Below are experts of layer 17 (counted from 0) of a mixture-of-experts language model. Rows are named router (the router's row for the expert), gate (a neuron's input weights, with its number), up (a neuron's input weights, with its number) and show model dimensions 0-127. Each number is 128 + 24 x the weight over its row's rms, rounded and kept within 0 to 255. Numbers have three digits each.
After each expert's rows: a language model's description of what the expert responds to. This comes from a sample of Wikipedia text that the model never trained on.

# expert 8
router:168141138122109078114113124118113122144065085097163108133126141120084156164111128155165102108134096102160140138100091148113087131117129138140072101114078107072143137117119129122137126119077156140117097135089156155137131148103144132110114142121143175115114114151098116157080172138131099138094118115120136112124152135097077140134162142124149138164120156117147145130137115132114103132103
gate3:141138135127182127185135174096127125151163124126129138127131105131138138181148141143145133146130158093144079141145105115137079137111140146135100111113133075075148107126144108149121110120111139095140102115137138142155139151126146126141128146134137152105131138114120118116121150149098123130085165138145119141161184046117116083158100112146121141114177157104110132095140167170142096119120
up3:115156124149156130119139125149097106173152116163172121096164137116146151118116115074136134163134113107114141101112141136127157121182083116129143158117155143125126158088141109088117114109145191158120100153117090134148164123165117138088093153116134100142154143143097137123161118113138140116113155136105160095097128130142180152147174166096107135120099125161147118144119127121131181117145
The space or first digit right after a month name in dates, often in sports schedule tables and Born lines: November 5, January 6.

# expert 30
router:162154143091110107102149170137121131162106116129168109084121117104108142163100153171145133123119115082145135137091073179110099149151136123106111118101116144098129151113125117099119107116121142123090065134088171171106131137076132132125128150127118183153088127122098117125093137152168102094108133124106133116095162133124076095175137135141116129132120131127137131115146114131129142130142
gate1:126132099122155158126130074116173167168121128128156141139136135141087170091120164162108142138161136108128174159135129111126126102127090123114099114095135130145128141148161129116110132154122150078109141137115123173092141129067130149096122175159103106138135127145162148110094144125168171111137106102097103119117118112145085113096149104160170134154128145116116145119102130177158128151139
up1:131155159110160175121110135108148148134150162178163103127142121177127112190107142150125081158135119173099127137130110104126151102128135077088143121087123131124091136159150134115123138167082168078167124110122118136097085126162126114112135132106128107120123151148130125122117127096123142150170143112136145121119160136128093099140130155142153101161103147152073108117140137118100132162137
Mid-word pieces of Asian, Middle Eastern and African names and languages, such as Hindi, Zanjan, Beirut, plus Sultan, Muhammad.

# expert 11
router:168159162134099123086138131134135127167077094114146102123118161122169136125119151123176135130130138120133125154106089167109097165141122110156101092091080085112116131124152079135098138110090169150077119164110153141124126144075119143136128160145074161104110121149118117155087154124168122122111129121123130090147126103096102122146139142126150133158120161111127118136135113104162127127131
gate0:142114112158144148112129108100123147132135073080158111131143078136113103142101086115120106121146109145156154080092155121077108109162111110159128149156137126120150142180152109141128118146170142134138118165129192194110138097115133059147132137129115125134171147138153121153125110127114132153091142107156133121101136143127090137143136121113137142108094121160118165134170117121147113129138
up0:126129090131084112190111142151101113128126108166163117152141179127095159119118147133093121130112154124109134129103120147126125138118113140134148200108123119115139123120162114160105092142125109096102133139135140148108145122109151133104109122148160144161134088154145177178139117135101072089107112098129130116167157110156135146112078105144130117104148121131099131124151079166091137096106
Word-initial pieces in, pre, con, sub, mid, non, and short adjectives like short, long, low, deep: predominantly, prevalence, conquests.

# expert 28
router:149168145153108106119144140169115128133090111145152127118104138088101167159081154149162106107138106088143127127101089154113089130129108112145112081088117097094146128141150092088118133102077169148128090164074159134113130139089127170133090141123115150120136114156100131133086157148136115108114137124123168124097132115119083123149151138110140170139129139120144159148134099124137116126104
gate0:125114095152141116112115122138114121185096113148115129136136132127095106097154106177150156150105120112101107120116168108105154170120195135112130152139101079149127140147090159106150124118138119139138165123141135158154129139173111121160067177090136122140113132177137129123158090127070118141142121134089112158116090145128128142149111121110084110111136112099146154150132140154112099130110
up0:121124101131129133154187140142140130168156118171123144109135075111092130143137115173132134143111134130100118124118121129166130108121132099091160170135105098132165125108159130101149150146136148151091107155105139124117134138111101090118082122116109123183123092140127149163132096154154137158073081128151163157110119154131169135136164114123078170109110112132108148120140088120129085148134
Word endings and words inside quotation marks, such as song, award or organization titles and quotes, e.g. Equal-ity, Excell-ence, closing quote.

# expert 55
router:172143163161114073092145138144105130158097103126127143113127115106089157149099138131151103143129132070142103114092091159085107113140108101116114098106102114098166125144166074081112126131096148159108107147074152149122109141113147159138092172128138179144127089148129108120082132178146126124131146137105152109115137145110105117136147130141150140126123151130126134165113121154139121129117
gate0:125138149144126120061150124131125108135149122145154097122160118147140118073108121102124180108129127136144129135150111141131153173140122162094093125122097148147068140152118131176127129117095155112129146104134158112123159157135078139103080136085076149111150142118123122111160120136128142111159114079111093149084143142126149150163099092129156077137150145134135152163114141110138139154127
up0:142135135169108095127160120122138152084115140162098136121130111106100110121133118142095141151069088136087114098137116157105164146119126064153112131133144139136119158106132129118113128112105130140129156151144112082088135123144105103127121180116168153164140125103128120150150114095149116114120104137087152090091128115098148149140115114157204117160186126148114153114130132118149103163139
Words forming wiki section titles right after == or ===, such as Demographics, History, Early life, Geography, See also.

# expert 25
router:155179152136088114097159149147079117145119138087133105101145148106107117157134159129170150115142101110169123125089108149117082115127157119136108103117090137065114136140129120112112124102079152146113102142098124133155104145078124153114118172128114161157108108164119108135100136164117133090132168132125169142125120139125094131166160121133129124170111152123156158132174113133136112102109
gate0:155147126160164091119168143119100121169134130107094133119130137071137091141079131182129155171144107141136097149190133156134110129128140120138118134167089127176120147170166150134126137143103110059101101083125110115142121130138117157161082165140127138140126129112165129129107101127110108130158150151087131143105116110148132138134122121144121138098109130128139120118107117085149109117085
up0:118137145138093156158134135110150140126127140132139172120105083126120150173112110131073103135097133099128119143125105153066112134111128135107135124142122130150114110114123099135108092154117129119106182105161128117117117125124170132118153090151095094104156160159115091107123133143145132166124106090177127126141124135104134140128137103077127114137166131125090156141198154182174125132164
Short English given names and their first pieces, often in sports tables and race results, such as Mike, Bob, Greg(g), Dick.

# expert 51
router:162136175130130126104150123135083145161109084077151111143134146112098139144098140123131125104161113102137134125119080147102099119163148135158120107099100132088135139150098102107101099115101139128123083131065119128144130133111128144143115136130107207137122096153080116141109143142116120101106139105117159094123148133106093143162172173136137147145147171137158110139137103140112119120094
gate0:118136149119124140147175151130082123165114130155135120146106119147098137143132126156107107154115098132115088140110127151166129113119145151160067163091138131080110127120086173121111181118130117177121148068103128152138132105152181108153114135111139170159122170131073151131097114131135100129104151098113156117156115091144144153106102127105116119126122100158138120118151151154129108130102
up0:099121156130129136142157170115154073109131100144152146125132097123092180141139158158158107177086119120105136144135122194096105134142155139149110149132129138141109097121144145126120129118101168145127101128109143163107135087122137156113099143157132115133138132178125100143133139129072137156121138098154136161096147108112112127145135138059104127132133185129163115159138121173128152142101
A space plus capital letter that begins a surname or initial within person lists, e.g. S(proles), J(. de la Haye), B(lum).

# expert 21
router:155175147129089114117138140137127120150111099088142101078121122109107139154111140110152116112142121121130113099088091157137096117152118102155092129078081128098147150166157099106108132132114153155097100141098148125120094161079112159108100157127117169147137107196125144139094123159125107135109129140128155106152139120128106145163143154111148158147107119080133137144152099118132111102086
gate3:110120130142152136141156140142138103124084172120114141153108144152146146109093184084135138148141133152098116108174116146148102112105140089139151109120125153113130107136131101115112126155135177138107130134120155172143125136131182174129128144101109152159118166137144100146106094150157124147120111122116134085133196151115189134108103063105142132142145107121117115094088121107131105155142
up3:107154133091167144158099119163142159131128118123100151084124142123130136136154120119098066078160072136131160142189117120117100106178118111129118084140117113094091110126147141092120154114109108117155134134130140149098207093122117111178108137152156148129138096165112100139166143129079161116128111153109130098113113136142122143134115127097113118131129136133124128120140133146162134108143
Capitalized words starting names of films, albums, festivals and magazines, e.g. Sun(dance), Roll(ing Stone), Pop(matters), in music and film reviews.

# expert 29
router:189140171111113088063129151129106150145094117116122155086141150129133156105093123114139113145132146070134082135098079175136130125124144096150122087131098110094138161116135121113121105137110173144100106166084128167135125132122150119124141167093092127105146131155122147132112136169155151105123156128084162123116130133149128135178121145148128143171141122127131123145124108122162117127104
gate0:121109163124090140100092145110138125141158106149104115137128122114097143114125126150107165149101121098090162165121107104114148079194128118111127123121139130142123124205134145065148104142139145114183135131100087132154161079113127151120120126151155126153114090128115158128146117105176142117149146167142160113136144148132138134083111121128124132152100183126121144121107088111117111120114
up0:111058128132097146132122115100137086113151128119072117111149086135141112111155129100148156143137107149149139134112147117135142132136133118159143147141162137098148103125176068133075145117096144096064157118117132106132107145137155156133128116162138114170135108179137093127139103181103146142124147108122135114088108144138111162130104141131148092108119153111122150097133094121134117124074
Field names and leading dashes in infobox-style lists before a colon, such as Genus, Occupation, Spouse, Website, Running time, County.

# expert 23
router:162152127123121116104142166141105161162072128107123102130121144116114164156116167119134103142137129087178134129106083158114081114172117095117111108089120078073155134124145121089126100120104149143130114153084178137115100138091160144141126151149103150136120113145122153124083136130154109113126121123113134083119133140111095133150167182108162143157100119112147109129130101123124139114148
gate0:150099119110126110146113133109140123118119135140125189103135156092092159157166121147118154132145151126099157171055121127141084152150071064122087120145108124105118170115137122160132151152130142139130134140103104139120145117127155082128124150135096163109136118116144136131112112144135116127182110094118085140145129142084115145079150141133135105158106150149105100091140132117120119084141
up0:134127115136116115130136099140106116138153115166077130147157146113132100145128133116157151163157120111153171105094128145099165108114131094171174105092099142137140130153162136129110105107150139123138132106112140150104115103168158110123153135113158137076151110116107139162111168122128080181153116131191137107124070134076142161142126119126119127086122100111126098123110115099110126088141
Ordinal suffixes and ordinal words in dates and ranks, such as 9th century, 3rd, Second Anglo-Afghan War, plus digits of years and coordinates.

# expert 22
router:144153147139143114083137155143120129126080124140165095119122135127143166142086151123166096128165136099153114127106100188123104127126098129123099115103104114053133143126149110110113106106112143125112093133084151145123114144100120146118068119134087127121122109139077133113085149135151133105110107097099164107122141128095089111168136133105125129156130149095167126167131096118141114118090
gate0:126155135156135118130102101154126131120092148131110132178159081120147114114118143126156117122126160099208097127136172188143130131120093132076107151097139100110141123154152140127145093158117077128117114130115140141116149108122095161112147158137107126144137108123103164102128134126149134116095097118142152162077117130091129128117111099136167091183127095123159105140095107151130123105137
up0:118146103146172117095134141135128139128088147120123155159125132164129108108138165115153143088174151091117089116116141119143119132106119113105153113090134116084130132156141103144086146155150119147134133108130142139092173119145125155100118120136107098139163131131138108141104153147145103178117104121116171163144097168130159136137168109138159167152156112117178115118120059135145129064109
Byte pieces and letters of Japanese, Chinese, Cyrillic, Cherokee and IPA text, often inside parentheses after an English name.

# expert 19
router:158148152153132107099126112133112157164107127105116124104172151095096148165121143145161101141141102098128123122118082171113128107098126107132102123106105083099166122142162101097124124132102142156133125126085112186160113147136153128122115144096100162105118091147122123163088143170138128129144134116096158092124172124069091097122141114131159132168113171138147118160147111141133139138106
gate1:156157105119161133068118096122136139159128091146107075135179144114146136156156138124153108146158102095116112116163104126118135113120111085130116128122115113106117127160129113128108117119133112168135160157142097178137099136142154116124093162106114136114111099148152128135086099140124143129142125105113116092113160142088098073118124124144187111169131147114145148189177138128103147143152
up1:121119169145083109149136166123115096091110155100155131107101109161110132076113090122148187094132144131170139138113133136145115171135140157145116104138141125113129136094115145102166134140138148105110104144113147132115132133110096128162140131128163133107163154133113116102176148160127127125120137138115129167162103082148178172139142167112080147092116082123129104098089114130157107110109
Wiki heading markers ==, ===, and the line breaks and spaces around section titles such as Early life and career, See also, Filmography.

# expert 15
router:160159143143109121100132134134091160156119125123141086126154116122116170133141148124143150125122127106134102110075113146134096131146135107122114075122120133093139133106108088087140116080100160114091134170094160148099112157087110155130091154116107189128091126154099125152104130120145128080112112124113157119120185155115119143180133125137098152145115134088115127152139072137129119109125
gate0:123087145102094117118107137113104102122095106111117139137111095110145152151133147159151073184118119130127169109144109192157125105143102119165132110107133178149149216123120083095123112097141142127111120107141155114113152131141112121136116138123106164128133163131088084121124126130127131140099131134111112133125161121146129099139128097124122145133095140137107194144108125071134149129161
up0:127097178137158157119155132101158154133130119153150133148139145136097077125078166091129137107127111134117136126092082122105126121102159125128148106127137121124093130177122155127143157161151117146127061072138158094129158129120122120037126121113149119122069133140151137159110106126146156137171143145096143120149139131155122103103124114125161127111146138141135123106162133092114144118121
The -ed or -d ending and whole past-tense verbs before by, in, to, e.g. designed, replaced, covered, plus Sw(ed)ish.

# expert 50
router:193154141156130124082128134124130109121121118111121100117140146105104126181106155153169102142144097075150110102109108173083118104124110107133101128130121071120154161146122111115098100107125163138127099110080133177130139153112120174115115139098097164103103074131127126135096143166153106108131135120098132125132172105098116104146141121122170135134107164107138120163107133147132136132129
gate3:132120166171131124136134116140157157136105124166138094114119117085110148131152116134136127163160123138165118135147119175126121082100140096135096144164156139115153093119146139095076168129151110133093127134137120147127148099144160151163116105155135144097116099126082164098141105101110073147107126121128092091127150129148121057113154131135133193122149111152128164098137135121113127136149
up3:120109152103167158153106096117111139088128127124103163180201147123170116088164110124130106103147112102107110106135133112161107114101125135123132155109099133117065064175123106134128173118101127100154104144115101146128137142129150114106115142140120122126145107115116153120121124124161178089125142107147134090116095175134126161128093110118115081125116127135092121126108114109137148130096
Line breaks, == heading markers and table pipes or separator rows in wiki section headings and tables.

# expert 4
router:189156160157123104124123159138106157152094106131152116114137177084103148146117155150150103112162101120148127146118127130109106122125121118134108115078108103109127153162155097122091105109076165126128055135109152145125123149126131137104101169142112141123117102167101125142129168160161122093127126103112142120120132103126090093165156170154154117157123140097162155149138109125128133100119
gate0:118134156082138071139161160119144101162120147147138131112088101152187172137119128132106102094099120126104113098156156118105145092116124131136092118104133166115123122119131137104093188131141153128128154124116128122165111089123090105145112105100100104151172121126142119146120137137169135156138159125070133108166094122107125155113116125122102174183150097171116133117147123121137126127135
up0:120090057148082145113128112100135153130167144099146150133140154122123142103133108115129156124134163100090128145105137141075138151109136135143149126128153138129107097168108113156159123070099092120097128113105160155158161098131135096138145125133118114109107152153154142141136109171102086109094102140159115115124083159128124127136146117118092112133119127141120167112114172180083137113096
Commas ending a clause or phrase before a continuation, plus closing quote/paren commas, dashes, and linking words like including, while, when.

# expert 46
router:167150136125117116080111159117098129128095107126125090130125144109127165132112181153161083093118097095130131103103074141127099126117081115139086104096106122061139144109137119115113130109112164120118098145095137148123134147113129176125105143107135168118122095154102126135107166128127109114114144134092180103139139108108124141157168155105136178162114137118166155159131122122121147110118
gate0:138118137122152115139124126142155109145138146123137146145162153132145126120115108145135137147135130122120150137124080104116133180076103196127184109132106136142122124157110151145123117090114141125141101123126134104118135167154133157101123127161171161119118153143116102157187142126135093166140052119143134144136127123077102119130164150143202150109084159133140152153106111134109097137117
up0:146166126116173159105135116057122149097099136114100142112080120150116116154118133089140136160159127095160133136137159139088102156118150120143127143185099101118115157157156114126121133164118087141132150165179122120079129100121116125137087113146109086162148089124136102108115062157133129143110128115165135100151138129137104146134127134111103146137151108133142127107144173120122144159127
Individual digits of years, page numbers, ISBNs, legal citations and codes, especially the first digit after a space, e.g. 1854, 15–23.

# expert 37
router:169165146144090102118122149130119116170134113132161112091144169122111168154112127155143122141152125098164120145110067154109098124144106096135106120098084124115162162140158118099113118120102113157130101125093149149121105163082141132124068200120089165152120129160119120122143149152147129113129140092127139127108135123107102119154147114123165138144156123109144153173110113141131090117109
gate3:133109128146173073147121055127119172149112139131118158147148131123147138162141124145138141106117138132155075116118172146133133150154136151106153144158118112119120102114155151075126120155123144147145092107144119113083153129137107125095086166098176153116140121098138169111123118157145141057121109163119139127128156159123142157141116146115141082117111109101133117071143136117112105136112
up3:117124107141172114102105129082129115164113119128123095113106138118088145130118092136165124164164094081121143125159122122086126113109160197130146106136144109120099115130116099140106121131141128130130093119104115106210125194146120142093085114104125117081108125133113113106129118147141126133139140143090119112114115094171119092173123108125105114130122165142135141150139117126174138144095
Head nouns after the or a naming a work, event or thing, such as song, score, film, album, stage, program.

# expert 53
router:160132122119086117112132159124110119139116120130159125106100133095108185162078156121124117094143079082135110126105075186113098129132128111107101111109133124099163122127147088135114125139106167154088112166094183148120116129113129111124069134133126170130111114147072126171125160115141120142132133136095153107119134130115087120151160137132162148139136140097156139167120101119131121141122
gate3:126099138089132121128160112098131082093103176173144152105113101116077092124094096127120114121122125116134147093116110141117091141154129164117124170086091108104141131133146147146139124122125127167134091115129152135105083148147108114070125114140153099096098089147128089158119144130110135156166153136136157132111085117126153138144123102172098168116118143120172158149133150104110148159139
up3:147125153123126095142164115097119136128147117114103109113151134090110135108104114156120109109163141184142089113148125102156057149131120088146158112105118099138173106137119120141101146155121146122132127116131138112123134133100145144084142148120145121167094108106148178141163113140113133081157129125164126160087117107183089155175123140152138122128109137113114138168150085106109086143096
Middle pieces of long words, especially in French, German, Latin or Spanish titles and names: liberté, Instrucción, Führerbegleitbataillon, integrat, continu.

# expert 12
router:154142125119123110098122130142103156134081107117147096135125137138118177134107133112160093118166111115148139110119103170089114129123124111124124098117103108050143143122143128118113132105107149118132093170067135135120128146115107149138067132112108120143131084175090148144095138142164108105102129100131158091129128149120079133178152143104130138165140127111172137161110114149133113100088
gate0:139195161131103174133120120163117145137119110115102108101100147157126106116089148124120151132176149130125127109092146119120116151120128128140138137170143134115114170189152118148138123119111178119107093147114140147114165126126128081134064120135160129151141121158114103092112127105110125119129099126149153112140101146120095118186101140092120105120135124109139127123161125060170174120113
up0:108135118136122112141158177159136099107129123168134119113113140111077102125167127133126153115140139134088087109118130106100163133147118113156139125127127126131154113136153169095148139124155137158128109088141131114141145107136093171109148123094106144087124207110120185149130142117132152125171134109136102151113122087156137120101140129164118144079080111121110085183102117157102123125153
Digits inside years in parenthesized birth–death dates or citations, such as (1743–1806) and (2011), plus Cyrillic, Greek and Arabic letters.

# expert 54
router:160172152160122123115161144132107139154118100123167121106147148103092168128115158142133110101163103089155111130122098128114113133146105121126089100101139093074152134128154078114105108085085153143107081143088142151147122150121135122137115148089113162123123114178097147138083166146151120127100135125095141116106168113116123122147132126130161143151128158094144142194127126122149151116129
gate3:159104145123146120085077088112128138127146165137121119141110105146121128133101111085165125171145150106181120169164106128156125075122117134118095118184114153099148123122127133174137140096090090113096091143115119122137153156145141155153143137106144173084129141149136143115066144081123124133074131147114124098112155162118144118123128117073129096132133121119129138130121127130096124132130
up3:125100097092115108104147119106151155161099131124159144131133125084089124124081108114146163122151148131116111113082132153131123119137150181119124108178106127111108137132112061123144151174166092142154139124136111151159176098133084134112100143120104061126122144162148143111117128124136128112119124128130186087115116127128143116123132134101113156111121166141091100135152079138119130140091
Periods and closing marks ending sentences or list items, such as full stops, ")." , ".", and closing $ in math.

# expert 5
router:178115125165130120129153132122124122158112068119121136132127163090147123112085141119153130118118112127129112148075118186125102138147139103140117101104063068111147135154137110140100127115134150145123113132101146152150132168084122143122118183123088187153101110168126106127103138165153128133081159119082123111126126114109132121150161161131130136149124140105134126164150116139172123115128
gate1:132107158145162136138118159124111148124129100110128077140115131147118119094108119118129099124126066139141135126122103180149106075107118098117129113148148130145128110079138136108132165146118151115113135099151186133132152106136150190146092163133123156106112116109124138107091141128131112151106135118109127123106128101114127093116137155097100094207084119137179141125152107070135128107129
up1:111116118199143102147095151095146124151107132144129073129142114122152099097120145154112106146113145127137110142169109143133128128137096152096114128136120141123160139139117130137093184105128153105147181107140128105137172095146112166116088154147142149088126167124146141137131141085121082098142155140102107155147093072127097129155097128145139141145141069100114150121151145124121159107112
Word-initial prefix pieces or particles like re, pro, inter, after, under, over, out, up, often starting verbs: re-release, redeveloped, afterword.

# expert 17
router:178155137164110115110145135150126116136086110136129129131152128089105136131124148159168130136131136075157123113063113145102135152142128108109115101103086087109128157116123109112104139090093161146103137143107145146151115169093098170150095169094124174150099120170076121155132142147134125093102108104122149118103143119128111120152136138133143148151133159092144149186112110131151113117144
gate0:131122167129128130110048102126147170142146148146111164137142112107120137138136150119151162111143117136106145152122121102110129160153135152129119130098127119132138178139107173135130111130147186142159126142121110156067160141116149091132161160093132114130123138139123148161137138117093108126113086148172105137120145127111147070162134125118164154118098115164128153108062147130085112101138
up0:150118132119083151117116132170086137167134119117115153148110125140087151148115098109127170172094152082192115086140147107127109115130141085092127172127161170122108110124075168151083106122140107112111133131124115147137154143137143088140088133136143128091120126114124131135133125129119155143143110084120100122161128106142159154119138114083160127101084135128134177121134123166091119116128
Main verbs and their endings after a subject or auxiliary in narrative prose, such as took, received, withdrew, survived, finishing, started.

# expert 59
router:168150155156113107124142132129100154154134091109139117108126172122100175140104165169139109094152084101160120120093111137102089122144115103126087100117127120081150138122167120088101111091099143146115096167088147176127106134120143124126126136100109159131103113187115155113085155131123135118104117120102151111125151149136094120175134118104140156170127155105149125163108136132131145120114
gate3:137180153107149173079121118121156109110123132139110110142144077126122108127139138116104117131132095182134117110157132138155076147158094086122114127168139128142131163087144137071117135153164122131161116155134133108127107143127160114122117140117121120143140137087097113098111127153115189133110134115177092139149139163129139121128117121136137098125180075073107132136153123107159138162131
up3:138169121048157140106139113095080129146124123137059121113104125119099076147114136117129116158164103150151126138129132127109115084117146129143108147153152096117082145114136123083110158190159141115113123156105123094137136122141127144091117125146113112153150146099150113121098130154123157138135189116138124102116157149124132153153124112115098125104179115130114121159119118155121126183123
Sentence-final periods before a new sentence or line break, plus periods inside abbreviations like U.S. and F.C.

# expert 13
router:160141164159145102095141141111125132115083092115149111117170140107127159163102103136147116096116106121128115094086073145129121119150076109159127086120079108093165139136140104121104120125130179154119095126082124139152107140105101148113092133109104144127105123183126137144097148163158135122128129118085151119132133117131078106145143160145153136121109134096151098173155117096123150129120
gate3:143067144128159089139138116126095142155130126148104105136129130179149148097168149105118135142139131152110147163170077084098107129122094101108135074147153160099132115103141102152093167085119122143130132160082107135106120142106144142146134125105122120148102131069126147160070117127139166124121148151149129131128126131117126174117124140154156142104111164129170106139106132096113124103136
up3:148152175117143163150108151132126104092122105105090090129136140170129112098111114132135141078127118129131086173180113131115080119102136135164108115124118123141109162120141097131105105122104133118145138116100088131075100141123118134102115097152094127100127121150115100108145164154123138205125079195124135123153124121154101123115122119112117108121118127118115105083123175131132094106125
Single capital letters or short pieces starting a word, often section titles after == or names in tables, such as F(unction), P(itchfork), comp.

# expert 34
router:146171187150087125103138125116104102124108117125141109093121165089108157175085152105135127110163117081151120136123085157124093162134130116142107096118094114116157138145143096097097103116116141129097115163097125123143127142086115169103107168118121168144129116138096150148118121152147117123115115126108159091122130137109114101147128121156152132157151134096172158177147096163156112109124
gate0:146187095120128133134134089094096154129113158167124136088105131108149135118141112155115076076111125114161110108103120129126116119146108149135112105094118134108110133159087145139182093129145141091143117128134119157095103102151152080156114099147130090107134133139132115158129146119151148072156122123124125146123071110146086121137123144162156101134127160178109127126134069108113135112141
up0:134170126130106094107045156137148127168123139110135098159128094135159184127124121145147151088097169106153104120157123119149117105108097090091142087125114100113127134083122129131154167092114144175131140127125136151162144168107100138143153141128123124091123154120105134137132148092150115121109153123110109149108123142092121172102135112156109123149143083104139128170124155116109158155127
Concrete nouns and word pieces for energy, machines, weapons and transport in technical prose, e.g. water, fuel, engine, bomb, passenger.

# expert 18
router:154154125143102100087144133132091144142101114105120115098141150087112147133102146138165132121133121071135091105101081164134084131116116131150081076093089101072116137135113127068129091119108126148128099152070133122148115157111121133139094166109089135131117147150101146135126128163117102125109146111123145117117145117105118125152139165120152125155169129138133114174119095152140147152121
gate3:196084083129137122090126133137114138159108139104124112134141112092165128108195137127134135110111126118117126136100070132111142128122152111083119088102162129092106144147120148159125121144104124124135082145111127127151129166095083129157129132126088155152119149120118146126119146105127130112170131093157135125136129151158130127122142180169154151194139131152160154134135092094111128096149
up3:118137112126151128078110149146160147139086105098131156176141123100097129112151113146142126135120143139119161106101124121097162113158139119147132147077134109119150141159119169167147173117152164158113147089138090141137161140170092091136143138114114141091082129137134115111101125148107109109102157131085091113126118070148133123157095159166133120170116126155149162131131134113153148124091
Items in semicolon-separated lists and infobox or table fields, such as team codes, "Position established", "Seat abolished", and dates.

# expert 7
router:172133150140120075064129136108100125148091106099117152114157139106126150146097118128183124135126147111125093145101065164136130114150113088144137091127113120094138126125150086109108105122120153139121107133057115167165136138116148136104122140092080136099111118157116130133105123191148156108127151115082167102113125103125128127165106134160146127140126143110133105131133120124152128107109
gate0:129124130128138145129155157143138150147125140105181117089136107126089163098111125156140089104105120117101105117108175131135132134166115128122116176106096109121133147128123109115142155120142172128127122105109148118068128139140057164113116120118132127139171148122151167085129134129119137175136131119058183127137139146108134106115100129082107178162093133127131148093156132117133089141133
up0:128139126113124100160141153120129156185146129125164128105173115105141129120141106131113112079104165132118129176123098172123149133113103104118112118138101086122126109132102080141155114074152176159127157097120115151150136111130108186110139129132118162108111153107142119142118151140152140185136095124128146161114125108101108113139080143088150151160122141102118097075137115132137102110167
First pieces of labels in infoboxes, tables and short headings after a line break, dash or bar, such as Links, Specifications, Attendance.

# expert 14
router:186152143120105110082126154089101123130090111111119093113106120135131152154084139109164094111142115108151145113086111150088118137134110118118116100130093103088172135129132068134100138086112152133106085153109158143134129156120121156140081177105106145152131111172093115139078161165146127133099125128118150085124139113141108137142129126107154150147106139104123147173144118139109139131132
gate0:143135146124091141147158099122162099137118125116157083139129122143086101165084114122130124113108155134144131111130126119109131169130133167162107088140141127120094102097097116121123132139098139114085114099148104153179169102088117119132130125146118137142117162170056129100116176106099147141141109141123101072139109161139134104111115131159161155159155118103134129100157124152135177114114
up0:088112096153142168094129121144128136101153144160110135078125126128151146113152136126148122090135112143105112129093136129113110092089128120134128150095136095182109133154174113077123101138148158118191117176125107127141124130157154140103130114115124131083132106129193106093124083136127102123106176120095133140109135107118085129153112124091112101122104108128164104179145111117146128118113
Last or inner digits of years, ISBNs, track times and vote totals, plus closing parentheses; also words like century, ago, BC.

# expert 49
router:162149132122082111108133156129107131133104074132122083092135153110120160148118154134179105112162114145117114118102110172134102134154130119154122107093130125098141139126121087091102098125116144167097074130078168141103108107080124163134127136129095145100123106136105091138072165160164114119104159098121147135127122101147122102149160114149153131149098145110116141126162116129147137096132
gate1:123129095146122135158095094134110169149121122136118115169129155090114141113123147076108108092092092116141142128143129121143106115112158116134127151143124135135138124138112087146118129118111169121144118154145141145147135098086164085089120115139151152124143152088122113175094143121142132137132111071133185161160125136115140101122089167099178179161161131144152127128077110150155100137100
up1:133140138153103093129110141176109078159159141092140127129126122146106157134129176120140144127115130148156107136134151155135093092117145180083130094162147127137147099127107115140150125149092111169132123145141164131164129125150189091131142144124129136102164099104087152129109174096110144055094122112105113142161119143117163138115123090143135120149127133134169115141125179148110131126133
Two- or three-letter word openings, often in foreign or Indian place names, such as Ri, Ti, Tri, bi, and chi in Achievement.

# expert 9
router:160148166135136097115135117127095113140081096115143083123126166109143139171106128135152140108130126120153147109086104157097110121124156146158102125111096126057137137156116107124114146111084178117113084127073139125131118165131160134119081134119145171102096122158088110134097153141119141139090165105123160094124144127118105109150161132121157126148103144130166107142082119126097130135131
gate0:123140147129146149101115151118095148172135141115113121146170135126123156104100148103119159100122168104171108092118114201134124146100129126152118122124128167095109153099164137131138172134128171133081151123121146145100144142137126142186120129194154146146115151122118108080103137075156114145158119108142109122140107151136122123137105117154143085107117098169125158132089108113092137129117
up0:114137166157128166124149119124115166122156082119163122117117103128100130099132123151097100115122181134134112136152108144136171149145137138110123100127123118127103095085146130139118118133142136099122135176134100147113121207107157149163175098128094144108114143084132100179125137141133154120078126125151161127164128119139137090106143075154093170104121120138146129174133133140109116111097
Pieces in the middle or end of personal names, often Korean or Chinese, in cast lists and tables, e.g. Park Ge(um-ja), Hutch(inson).

# expert 38
router:193165133134102097104125143156108139148112102115162103124154133108132169123091148128147122133147105125174142111117104131073110163143122103122097107106109126121152161155144103123114131137082139128121073138085161132114109155090118122165088167097113166155116086169092120126127154150155132114124120109134131116123150140105100154127160159143175110149104137097127164175130121135132112110121
gate3:086129091124099093109099108128160138151134109139088165139136128143106104134108113062127112164083128189139124114110132154145101138144156135119162145113123129147135107129139150122115083149123127159129126156091116121083122112122126124117142115125160134113110163080135151132149122125160129102067079144124135147126120202080141148152135136091161115139097119128135132100098144130092135112093
up3:115132111130106165127161173108141130112123134112094137089098115149189121084131142138137148093171141076144144140108149127135125117106146117167131116146108126133128138117091119120112154134128112119154137105114142085137109119161187102140148129146124124129127125151097072118109098109105087167109151129136118111086114136157110131095127141145073173172130103114093148121146077132153176142150
Time nouns like year, months, weeks, centuries, and final digits of years near clause ends in biographical narrative: "less than a year", "in 2011".

# expert 61
router:154190139154146103116142134131105145155110092080156103084129101091087146156096141172144119127146133121143115139094078120122071128121134157148108113096091113105147149141118146133115103124106129132077106149081163143129121151096154146112127169124127169169126106175103132141114142173152112120158125134086159100101135115112121109177143138119121151138148119097137133137125109139136137114138
gate1:132159132210132117147136131138147125092133106129127128120128125118147119126143132150122125111144112157101143132138089131140133104043130136113091151119097086126114174135131117153133116133066089129114106081136132123144156133114114164120113120135131152137142151127097126099114133117118122093088139188131113134074178109125122131119155126093105133139126187167136112129085163100148115097135
up1:121166152189127089123113136168138119124146167119142108134135163095122126124121177147130120085081128148118075110129156104124164169159091141103159095114148114131156133116167137126150101163158148154110133160117163120162103118096130137159142147116080127151107147105155160118101140156120084171159148142163114153149136115154142115164153129165134134146157122114120108105149130112130147126111
Middle fragments of words and names, often t or et after a capital or digit, as in Metacritic, GitHub, Rotten, Puget.